config = dict(
    router_score='sigmoid',
    balance_bias=False,
    norm_place='pre',
    parallel_block=False,
)
Below are experts of layer 4 (counted from 0) of a mixture-of-experts language model. Rows are named router (the router's row for the expert), gate (a neuron's input weights, with its number), up (a neuron's input weights, with its number), down (a neuron's output weights, with its number) and show model dimensions 168-223. Each number is 500 + 40 x the weight over its row's rms, rounded and kept within 0 to 999. Numbers have three digits each.
Before each expert's rows: a language model's description of what the expert responds to; "comes before" lists some tokens at least twice as common just after its tokens as in all text. This comes from a sample of Wikipedia text that the model never trained on. Tokens count by the router's weight.

# expert 7
It responds to: Periods, line breaks, closing quotes and parentheses that end sentences, list items or table cells, such as ion., es., " (.
comes before: "\n\n", " The", "2", "1", " He", " In "
router:547535478574534540468575545475543458458461468468472556419494507606483462515549448477519495538480488483419455480503424503540513547506455481464461503441541486476522443524
gate0:493465465511591546491501523512544480582514435495469488484517520489500491493500512496506460508561439471442498606447454501449536614493456544494545600470477501468500504418
up0:470519489494568483487488435500488490600625511525493583485551436492589487519456505482608532528534473486569475577560495462463503509519509467525470549487500473491406502568
down0:494575519510478531537543541474493527504489565439529420462511469524496469528433440450475526489439475522575470418503530485543481533483452462534407449435570493473482515539
gate1:445551492494491479494535547450479496462495414501513485510466483476411509479565459459524546437527494473548514504479504517522536486485570519450447501471489491482475521540
up1:573465424503492466427589514513579480555459456458513451515442521485470450418501529506544509495505497481418471439481511480508500463507478460529539522474486537516494446468
down1:515622539545463506538566403460469533467530537435500453505541458447458526502583499590490496526471414496519451515466419516552529406478506526518455547547438430457525550457
gate2:541452473535493471494472495437557535468508438535534576555429482502524543467566566468499456480491425479503503493479484497465476521488476491499457440520521516471435556540
up2:513508463514498494486487469448495447513525496550460470541462523495483455486450468440464495561471511489450502548598532455526490529471460402531500507514548457433433492477
down2:543505506508533542485475535493521504530480460539591525478566468473452530497469546538550489522499517478515491547479438520515522480521538513516461446480502478484574532551
gate3:388546503464515470488500424452530497553481428458454540526480508578473504436542482523457472497537473524552490543435498470508494469432479452422468455473520545485482516521
up3:509506458514504530415518527551489506554455473457489503425531502400432461479525482478504524526540500475484545512498521518559453543503529463526472439543534494470466529471
down3:430463465495475505531544519446434547455501470499456462508512499484492524501553568506484522537508493581481482529472527458535508504456512515526436443535497442495578501564
gate4:467475521551517449544431451522517463529497473504557472485435490463467582413494505496539448484482537514527503493593573463470546491454500469435534509514517537435471460544
up4:508497440520542525540509487550503480435512505475448496500464499459474450424487551529543548505531481485528531408534450522576535573577542456446568484461463505472526482502
down4:535524468534473427506497474470534496451490576576434552458421488557477507565526523495462460420486505436469460457546464485558496518501477521547496490516489488480472502506
gate5:510534489513449512391474471457522449496492482518480471547503485446523457437469504417490540527541500500509468484500494586533457558482495562429468510473560514454546523464
up5:428581465490460499491486565540537455475514500528486518482533484529556468444483453502525516505503487454474537508444473601484544591521432542501488487508474538497526470484
down5:470517536558503498535532538488490523488552414494517431498556583432538525550512464491551493569456508544520515467537646512496467455494505489558502495585514439490423514472
gate6:484400471476489447504538486593459542512493476513457415451437528500510543544526479539499450493517506506480473455554499527500507521462490503523474475463495450476449521518
up6:468433505509503488479468543459555590495443450455516546486501465464490465553474507538555501541509531561508459429497500433533521534573550530471452532433509572491448577470
down6:475478534456492527486552571529485509516489543518489512519540426515517461529513463492479521533549480542577463550510381512458544540524473473535568498474487523515502477585
gate7:416513460446504508559561545421506490520573496445432500519498557548495511527522501476489485509545527486461505443513489486556492489540497523500496492538507583493516487528
up7:518466495505510569541501476457523547452525539466509538489467529501531489567548400425516501507495532475563522520492447533448501510550563427557464479530540497466561469506
down7:528476475512492514462403546505504514546543563480461548521571469498414514486547599518500521511484468494503494525499535462553470447440437506472537520521477448488506540499
gate8:554537553485466421491526527549516518500571537509527573484502489553466498532445511491520513486500435551479551486491494467588456497471456556555494480540461456557533453486
up8:573457505503474550554527484550519475510561493490456485538463550526515540474468499474519508452507554508488445486508532434579523480512472480596486512478480484466482486488
down8:486430518473540520465491498492485469452439545517512562466513516447469521561556506537485602470481487552562458483513458592427500490511450543406566470491485489521480474511
gate9:468581480459433496539525485549514522488530528504531553426452411509493447463496484519482462528540601502552517525554484557408482513545497583467531534535520438515458517540
up9:474534522546446536483552511449554458453488525482478525390538448514464466511452529475493485552517596516544455503498510452481491427487490573524503495509540476481502473544
down9:603515470556515540554457505511514447562491480492445520523530552509520474515568531519513505463621546461563489430498578529514544511497511469512473487464520524557556551532
gate10:502491560514582476537435411452501510506511506536482548466528523495513417476496440524435512581456479569485475535442434504476508475523457400613519454491556524490522549421
up10:507447525479562559440503568468465546439482552514440554499506501539459499486452567474478491475508567514556479510534493556424568496554510508604460534511539484509579539484
down10:469411553530482545567443525438408491593532519565464428468530516497461529469483473551503559551495541504529502569506493445537552531484573600466441492501468530547522441479
gate11:491540501532441454509567512487522516529467478543417444485498507524552483518520478401447540510482407456416542542440520477510415479464540520469486484445468589532538456513
up11:520546433390482582523505424521512526419483561516486531539503523495526499486421504542506540524560481520611562471466500467504492485487588513448563548454508473418476474506
down11:570566494563508537522464430555460552485513526510499565467483458434456436478537475458454494440572545524472537507500445505517571509501499463466497467480462460570465508539
gate12:487427504517484507557525511494535531468497514468510465459521505562491470451459472532502557496395448486499455514488547535514402529493480505473510501553493551539487498548
up12:528492418551506532540464474545552473488515484538484427497507433507503452512487511437478529529516416513515597496507532525500491505552541514423536537504550507436477468495
down12:504491572443462498481525449528520466544497507452393506498491478446485514538515486471464469473506449513473559537415509534455480495489496489467545539476457606572525524505
gate13:501511459511510487575545396546484528518530505469445454541533521480530529471482515506417505487464470497518509524531459507529496472519402448504505586510548531441529456522
up13:444566560547458567494437528537465523504533495476452539477550516520492445547512478527497524515468467453489539499458380531523479457471538549540452500543556520510493505494
down13:474507528526421536507460542503539501521533493464524437534500437501466565492406420476497522474477556495504597505587468449523495496490533461475483502488529464432536523519
gate14:545509510510552475420537414529554459530470474466546453490541375393505505501459460528517442498483530468495528445413609468476536503495491409488437493514509455484509523562
up14:483504460501488561448483503622539559540493467495472499455520470565485434520521454438480580480481559497484512464471466478569417408460474518506524463531486525484442501528
down14:499506533426461484476478492600536507451516464501529461507515473484513462525516463449528521511548463536479585521435387452531491535466473418526513505487486461508477416595
gate15:561428534527537511556580495513486574512523513493577433605481537403457517505536476471481495478485482521492535541530453482481479446526455544454505488498495456492376559498
up15:504506539506527495522577489555402510501497486513479480537537517555416526497480453561505470502472447542464480484469531471432477538436557541499517455522557487531442531516
down15:538443501551513469540463459587485501527513475467494442506531466460506508514501487530490521482416475495496444504498446537434506455504547443546591524549522501542506504430
gate16:552486522439533527559556534492482455566552460461489474528552508543481400512501467547515521458451544540514592564405519475542505505563531506534536546558503454493531473502
up16:511549479470451479465560385493489454582552535475475565447500432563471473467564453474549520448483487462511461527529519504503573522557501553513541505539475477536471446577
down16:480415430515385563559464555556531473584611521510503484540487472515462480482477549460480594489445491555463486493449530467491589479470525440493460469507416535485528537508
gate17:470517499570565475432421511453534395479465474511490517534511464492467559495540520574495478561528503520477553425489463475540476487491505487491508459449465466508474514512
up17:566551502506441429491452508496477488534485510554546527514456524499544500443520509495440596452509498539526486551376498514511511442508424484515587469502465472492505502456
down17:608513461500556457495507416467483510518492530482473463459513516465551553537547562430545492522480444540622471539467468489501510496437433538487506475535483528546448531517

# expert 9
It responds to: Number tokens, especially the first digit of years, plus ranks, dates and counts in tables and lists, such as 1920, 3rd, 23.
comes before: " | ", ".", "–", " |", ", ", ","
router:532573472499559527487533543485526445469464473480513499458454533569472495526535483506592495540482488502486436491464461485486552556524497484507414492430532485445554505447
gate0:544521562543529493465521463496472546419490531496512529464513542504518461529497525442559525490526523430487498509462519471495534405507498498446449535538453474493460568478
up0:475456512482509500462502473467536506455544450481476498498527540550555525525549490478476453512487530477485499482527495495546527448535537533558562552458567489459538540572
down0:530442598546529494479478478516508521517517516499449469620498435493499553533429504501539587460507513488481498550443517469580481462535524525428558524559451532491454509498
gate1:489477510445564548477419511497553531451532467559498530534458507476529444448464546477461497534512498452482545486515539472536490441508551447453530492484463510534540491494
up1:448454503474549507510452534520530536441500526487502432483496508448483458457524504448407523487522465418459543473524501443501542490532533435486537470527490511528517546459
down1:523483525478524556459491470507481497471469538485526529463555488571571489512483443494450485464479471468579536571479525469509558474486557460521462514504478463473432524496
gate2:592485529437529472463450411483479503515475561574498589476498488487514462546457477493495541510523470490496490485530533436480528469472471460554425482479433476539458485518
up2:498502496536468513518562587578531517540504458436498462508536545474445537475464527456506394522525530421521463486501399593464502444566538520498547454496570450513512512499
down2:543519569531525431451531446525632459483535507471483448487554429533462497532510544478548525525493546500481490492478509485465530536532398530476482542518503462525445496541
gate3:458547475518539569516504546452468467521463485525572480482441509528534462438485562464500500406457484480483474508440433599515444525471476506453503477481559566524467512444
up3:464449599536441499459461541442421533504511513532459525551460480516497554537532563493546496438525504549533423547512502541464469429462517522510474533492535494591489526490
down3:514472569567515424440534576520480503553464487490493534572510446513476508527553478428552527525422482510578457498476508527439527524548485463497557500471475476515556460553
gate4:470510553474534522451511402590510518428529530555527474546537429512466489539527513433513549499493517526502454555472543537426535431510485510576510480536598496486523508469
up4:536488552500474435480523422496531546491485542476446451504420539455494538475495516520429468540471463529516544492424520516507468553583525512496456522533489456545488502465
down4:507495518521515489571529509567502502511488449472484502520531455513477502390590498493552517537530507483548486410415553512501548449456503498502476569524523495510501515497
gate5:482513533517517516483452447519550536507541517528552521425498450447493529527461540548449529516480494463456459473544526518452442477506526516544510534449396440469535504508
up5:484544566474447543498507487480428477532494505570516547378479500489508514553533514522444491473509475441504559422586602481537465503498525477554512529481453519564520463488
down5:495527479530507482516521492530512514509497555454463436427506570495487494468479467577488477485480522526474421528515458526386524473504542529550410551551495521496460538522
gate6:507482493526438558462533444528484498479541442432499550469512497482525527464517512515507444482515523517509557535527484531554505546459488419514447541463499504498570504523
up6:530538496525500505502559502544494559515519457432519530459494484554578490464483449526499505538497469541520429453423485523556473538477447496511523526508444475517532515486
down6:513436590510529524551537544574475545417513541444544389532511452497452506534530449467488530532514537529515445454406446472465503513433523485468528494474497478476501498508
gate7:450556528462464447466528461554423546543545533513468507484460457476534455470531478488522455473487465521414474504486518488506397506554404465543563530542482512460396485504
up7:465562508454477478463492499538449498496530424511490486497481496471471466509521507508507488579526457500476487458457570506471508555513451445459549491463421549541517479541
down7:485484494404495450584526474451448449454483553462573521493510441477439431481495482525491446501511562488484415542463527533580489463535484514508546458480520511492446467495
gate8:545476506497429447486558507493514471513465452434451439503445518529528585446562505507478526467457509535539513525484509503465482511537530495517525505367468467442432524479
up8:536521467512515543519469502494492534475503450433549454468443486498552526507479501518474465475558489462443543462518451524455386469489472523494556503512552598545522477564
down8:481561511496546516530570494456568566457478512561475547456505474494534491479445393549458479430603486424529524524494455509506418529497486490488557514553511504509505498535
gate9:525448481472532559494480440464545462547447449499491562490519573607449463510475547523476480459498552504523473565583491513468484481486537484492570536506487413555498551490
up9:489428484549534462492458535491512550419479579538459552495475511486565507487440508536495478506557552528500468427405450429556494426532493501542483505526519510463505496557
down9:500536468563591483515490532477470556475502481494481544477498483532557518507399508509477491497465512475426576462532465511515594437454523424517475493468467488529494470565
gate10:517542489449542513592509465471507518560575476573514488493546573477479554482532552494382598517508494472561474511511494471540487484532568579527420482498540511537442435493
up10:447559523496524508520434474538527528479535502575561485458483519433546530498527556405426587553521524494519474459508479462541484495499521585547491441500473504547491481536
down10:500510432512481567444543497495438556543470555441509551460421499495522404524577571468521452578519452505452488443461544468540571438507543444490504536500489468453520543464
gate11:508511514493505484535526522462507577490477462492512484477530533502476432508433513487464502548489507474538546510449559467524537520471428510456568530507516504471503545571
up11:515521498460505449552557564514483503488435489536520508453533526530485447538486480462527488520506511458543535512549546441476584523473464540476508549417517441570502527511
down11:584535522490492501438495478550479515454551492456473465487502564567510407436427542508494494508474534447505530493452544464528470534644488507469558436567428495557466597498
gate12:527489526509551540481545514534371497472560463480402484487484523515475547463546478494564452408525513463542500456494516534491496502501535483501550522544511447524526455495
up12:520463468478515535514547501476468435459549522523468475516469554492541491487519540521574473456546462430489561516523521486524539437403530423512532476501569523463501517506
down12:505535528519492483473548609416466504467562523383566530553616515527452521513493530453485457439556548591523510519596524493491579460485562434502452521515459504505453569463
gate13:440463453534425509425413608417461570539536531478514451545463459523607521484510496444448514519440555505522472578488493573480478543448491513460522466528516505537425500496
up13:430462527536503522486411498589569525486568517471478504508353557403461553526489517470488493512535420509484476490408467543421481454534511548542463505496497508503529494518
down13:466524505521553553608523490582469493505478512620448425549559408465486485429488452528469509568527525470467510447485518467570535528512514485492458482528523519512539502525
gate14:491550530502497474544443467435481540522470441528587520513463436464512536553421436538488511460473427552536501510538500494485487521552517498518532504506546523544472496441
up14:491493469423475472482569522526546525523572550433434472517546544545513431510549642521571446559533601472541517561526505528515469479408491559466488518498481508471560471541
down14:572541500501510464483517503525504537553439452448471506486525471515464475520477505441456532515516481524536494555582425492513456586478526513536483449503473411512530557449
gate15:513480503515545463502546612549515538512489498498525442516540413485573573527548521530435510438448470507466529469486533547494425498506471527495521449484429531516535459501
up15:547435534482574476522547461484509475506484505516545526418470601449485485556523511530497550415504454533513542456493501569482514483463451537526500472399482577456536522542
down15:516491516566556561534506511467443492581499535485473516556490479476581486494482550557535522465527471557532516517531438510474457494427498444428522555487464518460519490521
gate16:488525505465564491504560510537477510418580429492482444539418464519504460502519496514545498469523501482527388453482523545502538430449483540508528486518469546467419498549
up16:497557503485476541501562514564478507463518462516548505477466485531580559504490485540476563513537476532480392502444506532514509474483507476492508459435520483444425547529
down16:487515522431510450556531565443476494509465480486541523474471493432417448514548521502422512443465443517500491436439494450513508510540456539418517527492517541540499484464
gate17:535456476504475465470450550496460516499474487537470524522535502524528418498424515438544526463513543610460553532427455465546566440480503525520453473499462454502486583466
up17:450499568486493447537505494484441514531474532553521556485607457509485459489515459519490471441501546541483519502481506470489480486548511586444537505532440544457490521521
down17:463400547505469486479479514508513456489481469432581561507534453490492478447489490523463487445482474476466495481467434570561447471570550488460533475530466500477579502469

# expert 12
It responds to: Trailing digit chunks of years, ISBNs, codes and counts, mostly inside table cells, such as 018, 000, 996, plus cell pipes.
comes before: "\n", " |", ".", "–", " | ", "-"
router:527524473562527468450505524476526446482472491435475561465501509556471469528487485468522486544448526500402480515470435483549506564472461495472468489459531512472454490508
gate0:520486492487509447477478482445515463547486437428482543528550538478469503482511464476417496545519444494495503550508553532532513473452527555430473535437531510567495457478
up0:515498483466560477522474518489452570484606546508479484588504513580507483567507487497435494524532495535492513489497542449540558506511525472380530521506545517448433445456
down0:541577506526498504504449520568528402489490518517426496465501467474566473485534486555451530523513503495426437548507481549452510449457544482492581471486475523498508560547
gate1:439489501536500490477510432561539503482488493465462519512507533466379495625518393424511507533526567527449515510527627538449448484493514580495481444492496507556550469537
up1:428492510489526592457557502503512544490462489551489538491460502491516470583466483414569499469509533519516494399515519480479460536512586408525525468551482444520468523482
down1:496498432488529491489573486552548545483475475468456623451497484433490446446509514470516523548497501546534570494508512430546603513541548607581543407478479483529482440466
gate2:454491433565493538520536540519477489484501441543506500454556523468482463536472478526497443473473450532580520457445468484522527462435570433445486517468469567526452510403
up2:513550517466492410439489493514506448530486492506491456503517415527493454484394519543445474475497506551474538557609519489496563525491508566437438437489463511467483525489
down2:479566509494480516533471557419511484520499436572489452557553530522495518461516469580531498483487518471449432553453491530432451468508503505521530511443519562516568436494
gate3:436534550534500537483471429498563500456481554523463529472425421454497443457417547498492520573485444495535476420431461437561486482441567538489525510487501483517494517545
up3:496529457523492450473528537541513537483473428574431471516507522536458539499426503511553499552562484524474492607459563548529493552546430538527514520422462436457533470539
down3:503539536584578529533469526566484504461519554549433486539533465511516550444485499484478487485509543524496578459619476518471550472480523468505456493562495500567588492394
gate4:385504499477518467484509472478475439439563495506502530458532477515517427511513462498493519494476614499535527511447529391468502418510516574457434493461493462520486519625
up4:484447580508489470505402425493501529543493511521529505500532453495531512465430529495477535473458552528506483493539510541497478542504480508555457441441480524505479480471
down4:563474425502496535478511529509434505496528495499420473427495507493514480530483480511557524485526491487501497438501499506595523524450501549500413581503478490424458518455
gate5:523479520494550391480496508510478476506599480522518522579480506561545487483481480540514472521455450551551546500548516572488513466534535510513529421477505461539552453481
up5:495566487491506606466464610481525507466436502608506511465473542497482349510521512493554458459448517529514427420452475420461511523477412476579472518485489478502513527528
down5:516505508371601553511525491518475493458490593477484527489555518518525474506486515454503535534549618476512603470507538464502453503535511487499447504539546493503569460485
gate6:502478481508468585465460512502595538506554422494524529570458479484557510387520459514513532440486471475515538464506474495493443519510498500505479459478504507506469473518
up6:463455453503441517543532518479572509448476477547489471484500496537474506526482506530401498554528410449493520513519442429510506435548470548513459498481513586501440527507
down6:472543436545484493535493465508516446534500483514536489449509567449468560460511490476448478483485500531473443433529523492584423478503512509498466429501479487540444488534
gate7:506453565531454489417495468531513449457452473541476533412487534568493513486483546481517533489450520468445488467522534513408546513526564511442450458401463454535465509505
up7:481415555484425546528507509454520542548498457566468474504497538465481485447554464448548467479561480523514539446496497549502572461470533435485548550495574470462445547438
down7:511502530538456516436441478443495566497547491462534485524504506531493496457583460501449532466468548472450470484500471469508550503536520448526496511439480501458601508508
gate8:520530473576473464539490525487594482440456497577505490528457507610519509508485470441482498451522470557529392494518497463441503480501513522554506517549503465511518506515
up8:519556531529519465499524553531523442505496437486530516506485484533494535530474425436531382546544501452528565470509613456567546507476486473506525479549528432461506504513
down8:510515545542523501509502475501518488511568524531569473529454484567559484485432508495498531444486524504508435525579528525513591513520605413497506512564463487521493501438
gate9:456515503513511529442505441510532468551451552531523507466517547493476471464481529490491484465451592505426523401520504552499451553506572508489491473521502550456457529564
up9:534570466448529476479483533575490511449495466541475475488509532567526466492493510445514550516473523481454490443422420602498520445518459478517521451532476463480564431444
down9:427451503452480457474455509432466485501482442555550460501523445452460508408493492517529523499520545449507605540507531527504534516504420517483463464487504466517502530568
gate10:517489505458461456473475521556541458504393564428488485440497521403443434440474445518503485487429539548499508535414513528473483508464549486419525457452531510532484475498
up10:481501565644439548537469565520477473443519556451511583502469533514478485483417477548494543524481523483521488485574510443505519647465512438546476452549462485489513514566
down10:466474443497479538507488479512552430457488510511419586489455508467471472533483498453486506445522501466521412431477560563607490508495466524508464551469545494518499450521
gate11:568494475458412439503545483392444522510506500490435504501485515535456466542473566481481512442480425451557499463507504456478550490513467520480528575506438498480440506446
up11:433532498469518493424568550519488482492534455485543484456519474514467509494445572499535545526480548472551484439566536423474562474470575476550523510499557567505505490510
down11:452528499555413456473547493498485485406493461514481554483496528487523515459532454510574474549539515503502487449512492511466527490460498490491516521555451578500490478477
gate12:536523500568472550467518530529458468429505482539520486526533549491491490537543531564438403527394500521541475422441545504518521561464494516546559505505520478526559454466
up12:502484490524535450505410497481510524405471516442564481486574456493451546503493480447468442470446462499474449490485471505550500399448528496556513557539459473464485555577
down12:482522481496472537590519505509482500503491495525475497507524463555408488517450457491511452488484441512482536569495557482559462462562538472472575557483439466465464579518
gate13:533471483503476528466499500503478464452451437481434498527527483451508517496462531600581513546548453436486505561517525443515512470469552507583505462558509516488506522471
up13:489526506539501517480550476543519403572483535499528457453541549562519526456449530554485521510421534408543468493573519462559474452545533478442503457550493450539507477487
down13:521527509491469453523440502552533515501402536552576469480542513489456544514461495556506468491584590535521480567508493530440450501487467457451442554510483552464478562518
gate14:526528548434510467514446475497523497492546504466519444558483529579468552545456523551438531497573557482530495503513590524491406463506470445417476543495524445510475452537
up14:402461441596531474547485496507489485544499506481581473392549525520508512523518552459537510526501485501454512440452514497455562444502489463506508548526490553495505516510
down14:508442563490392485467473473433543532503439461491471470535491500514449484513469450473464528535492472536495449509445483476484463516495462520525392496504503449480479562474
gate15:537459468509433529503515532505479591499482518527532536488489451515506490493420495497506486527490485568478488503479496531485546473472532519540474508459461461538537555478
up15:510530452488484423515481465515535509583463472462464575578490471500551470517436451443481459476541486482526481623516497464565475468446428481490505477480509552505474448517
down15:468485447532535539460474536497498578506517538491562487518568443506500465488523459489507517484428474461511546455533479512474532525458525524535472554488496454504440448561
gate16:472496539490527490451485469489513454525478499497575443437484458473467509453564575519557508458504532486550576468509517602541540563504474494496486547459538468481461479580
up16:493540502605520534469528480549527477516474534467455442475523527529418496508503523487510534458536519499530596466508506503528544511580557439549483564503544550494497504501
down16:452586449525550462421561416475544451519477473510495498522522584511449487514492481515519451509532549487498520410493599559472412535545479521515496465435539503501559493576
gate17:548570540513513507466477533480559503517435481460497533496546534458478494544516504490508559471514506487421582475465455520572498457451536458461419534441496535508528565522
up17:484438485474508399578500552494474477513478478518488534488548627531522424494506480511499526517469518495430533623517569537553490535468490448461528459502459483476522552539
down17:480489474503565486436498585509487498496550469523522526544514480438516476556491430495497526473438420459501481461560466546490575445452512485473471455548494556526514521453

# expert 6
It responds to: Line breaks, section heading markers (==, ===), table pipes and list dashes, plus the first word after a heading such as Events.
comes before: "\n", "The", "==", "| ", "===", "|"
router:480509480584517512508488507449530446507468455450523507455512447537421500542521516519513466559426534496457431464554489502492531538469406528498451516443539511462506527542
gate0:469488452436465493571558452506559511510524461520526409471513518474441508614410517505486532491547434521512549500541487452560487450529492435522477525453505480495527419454
up0:517504543506473428470529565578489520482482559459546478529539498531458460452504463471574480567463541509483499507490477449503534533539449548533520488516464523493449529503
down0:482509423571497471517511508445549474447505497475449524464451499423467477567398597459509482552458502513462558528499369560578536489494497611442580444445495582495545565543
gate1:474462505570409554500479562415530522517482574451485400498521443520447428544490549474528512514443465500506458540515535444486423504533536429427529522463505514562514438516
up1:455489555516568411496464458510492479507506476496512565504484499455513648450551494518520417511449500441499512508515504516450495503463474528506459498516433522445576455449
down1:514460482566466516573496524469508527515572507491455519489504434534591478557487541513509479498419511457542462549499417433529520484541523489447436518503481543496470545562
gate2:532524500475579521529478529541466532528398549518488546463474482598439529515510483466506442422479522517447514469460501523504608417454496488532571489468546464477451498528
up2:483529498554574457484510537515517507481495491629449399495552493567490527511473510489487497548527460467460483495474503546561490423480522514481447507450524462440460443499
down2:579490585521457530555483561530510534509529434573436549538540507543483499515496504493498560513527497591532413462573531517486539545579441521495471531517516582496505474496
gate3:483532495481495575489500482429414527498603425488567509467510466475446527493587558551522470497454490425534488497525516527487432489462454500515580473456580513496411432531
up3:549491563563551592508473519514512502443492485548519510526457448468501453534558493518518566457483514379524574470434512482452500483506480486512470535564529484556472497554
down3:482504545491448472504503457497462552560428509475487438459493517483504517557554560517519458501504499474526509383489484483445499516485501520467514500533552501540456532499
gate4:460584429520514482484513502539504439387484471503555511529449484522487470496503580522543546485509460493527579504501522476502478441469524448473465480516514496540490564478
up4:503429526468494516547513534512506410552487489504511489439607514523412533517513459437515462508519500507472421530424499550465419514510537530559512507417525507531526420499
down4:451531450561457527491561527437565468494464547551469422519520499507492471570588532459503493536538498519589448473473386539556599505451374480468517494557539489472477523509
gate5:458493507525511465530456500527465480454504501474449458461499521525545472530397481511462527519574484488429551534501480532490487474428518467549543556499457542467502540556
up5:542468458457457485520505501505530459508488406545575523540447510426450557447526491569511555500563554496553549457565444455446438460433550481483539519441532474501426525475
down5:485499520530497523481450528523430464516493528547493423552475486516491486512495499442527536506455537502566455450479470446579520386505491516528459481580461519515499523476
gate6:582517575472511584511435478533551431464553511516508473547477520530598487450479477492554489478472521565503472418471503461516522488456458501526514564501493463457476514496
up6:521477516574529514488471555531491461589543494432445425440470521463533471572542486471533497484524513475431503510565451520473468533504511529550507440467548455521480587480
down6:482462570525529472540458530497508447540460553439508499429467487510435420475515482467461541432496506440441519529552461566436560587512473524488502490516553509526456472538
gate7:498453529570530518463424463466490525458511521484542509479539477482516479503433424435444451527481461607555509459446424514538465481511516456479517421529565476454457555486
up7:462423517522406517485495499473470516465414449462555463577495500551498495479540486564505483501513519482507461509569581500471433451545496463520506467504531611536495534563
down7:481510521451519490423499458545480467487529502526548587565533507498504574562519463502540483470472531485510557528587552473596440575464504554527451527420530520483520503481
gate8:537501500551413470507495475439536517566415457488443469426455495463446469522424583588590484430473562504524480517519570547560450583491464457465492467497462492460476522517
up8:617573537486475463469448543494542432470513498491512491450526507506547520489469530536469497531464485524431545497465521578560426525476491509507514468445490498514544498481
down8:487590525533476426474497505556531473497466528552509455550408500488534464487455467526524497467571488565551449554454453527540490474475457524540494432469474501478506509502
gate9:557488446575497484494402509451465530493521511503451523524462515555483479484549534536435479408524440499526520480426588501502562532452483575516413460424515503502413433536
up9:445459474511484503440561465507511469482468450570525520470510468474461462429487508473512504590507490506470466455539469449517514476536504541512440584508481434514613570459
down9:497537507499456561504455506460481504511535542491538448441533485521562541514521502510544523476444498514554506525466470533510480498447525488533507473460511455479498565464
gate10:454489481534468401492544458507398444497496465434469554515539427493515515492505481465542540496456508539483518469539524460481525460475560439494485500507485531475555492487
up10:507465438452523504427489479502527511531475486488482518520459480553472464524424566431583513450510507469479551547509576497526451514488490537436481543475481533570520469470
down10:436480469492511590545471529478469497548546458460548484521519526445487471519509452479492498453528517522441523516501445510500542502600532493547550513422505489510470482547
gate11:520554483545455483470483502491550505504467459542519536478536476522523548522483527487465529545497539484539408488490434515554498479485592433532482483456490396560477475496
up11:501470531505508520486515475489476401622503425489439503534523548525497554489433505566485492442456478511538482560471494487496499467460539523542509484500430522486515503464
down11:490518528548429539529583533542525578528588384497462420496572514475491526598563499521458472554482485426432448512409465520475539575539428497534470503536528411498531523593
gate12:459515484554439458501457489514434475542485535498442491476514486451546547491539510461557517500462526456504536447436508465548516521560505523377503533524392524427518509459
up12:452453493486511506494428480566484433498460525518569518471527515504488445484431534421413466512427517553517474478506466480532418489499511491569535497523477424458524580498
down12:484529541483527504423451475581474463538514545515531424584572487468507495560486543486448543514426518477529498571479497425577431488551436515456542543539501465431450554495
gate13:510483475483525479473486531481471467506535519617473435535422525560539487438530447410527489462556516450465560488460541511480459494553557469475495526591483509436535530581
up13:540457516448549557467519494448468440516525446547528504548416507537433530465508529492531504480520516477520482490468475504449519545535500506494524494454518539491497570502
down13:500464535467463436474531499524501491539472500524395457485484513453454518573476417524553531452568484564438464460535554466517486532522416469531561414538538467496513525463
gate14:494502531502555495500578472484559509509516476504519465467498510487573571502497526464419420517598481503536455528418558549467550483467487489515470447545517478547544565571
up14:509486435553515554493466516483478515458491520506372541468467535541459462431540432529525454549513575548483536537523433541522530479473578481521494521445522498513478485491
down14:497487504518547491552497493577536559582512497513501510551557546526456497478503549521557532509483533465489433446462486534559542471508524551574560515466536538394573568544
gate15:534581577518497452492389474433561462479565440456501511514584474488448523539468485552442464497509487412503503571495504546475471466492517480492436469511506432470486458475
up15:558468503444532451501566495551576489521472494496515484487464546404569563473453490439502505467500514487504455524459492548605523536445400536581527436523497555524432479535
down15:465452534495535480542508465453482466431489467451491493522507565501455559460462511535507462485480511495447466369562461493512494423454524524497488521524502480478614520460
gate16:464494535516535498489406527527502490532482559472521498501525498500527475513514463534534436497482516445480527496461488525472448534473543434573477456527504525469504521492
up16:450483467450504485434503458523536491456529444499538497518446529553549433489505447401435530487528507487566450500482532478504571470473467498498480459461488572613555529501
down16:466524478494475454520443476468558438459530479463489531481413493464424527491467497443573498487504536515547510534540519530476557512472507523571540543556446483454456505543
gate17:542500452480419555442477493539494498497519534548438585503452486471521604476452471497523457552519497515498519513505528544520431474481471512554495525484512569527568514474
up17:520511439440422469498441520554544488519590477536444535419423539449475521470467474445520524443529396506473463497476580527467461442520442610646474548484524497515500576504
down17:585550489532550494549518528532516498490441577519527554492495508485523520532519589446467513499537514496510451514500514464422494538513501542453527425466466451465505495468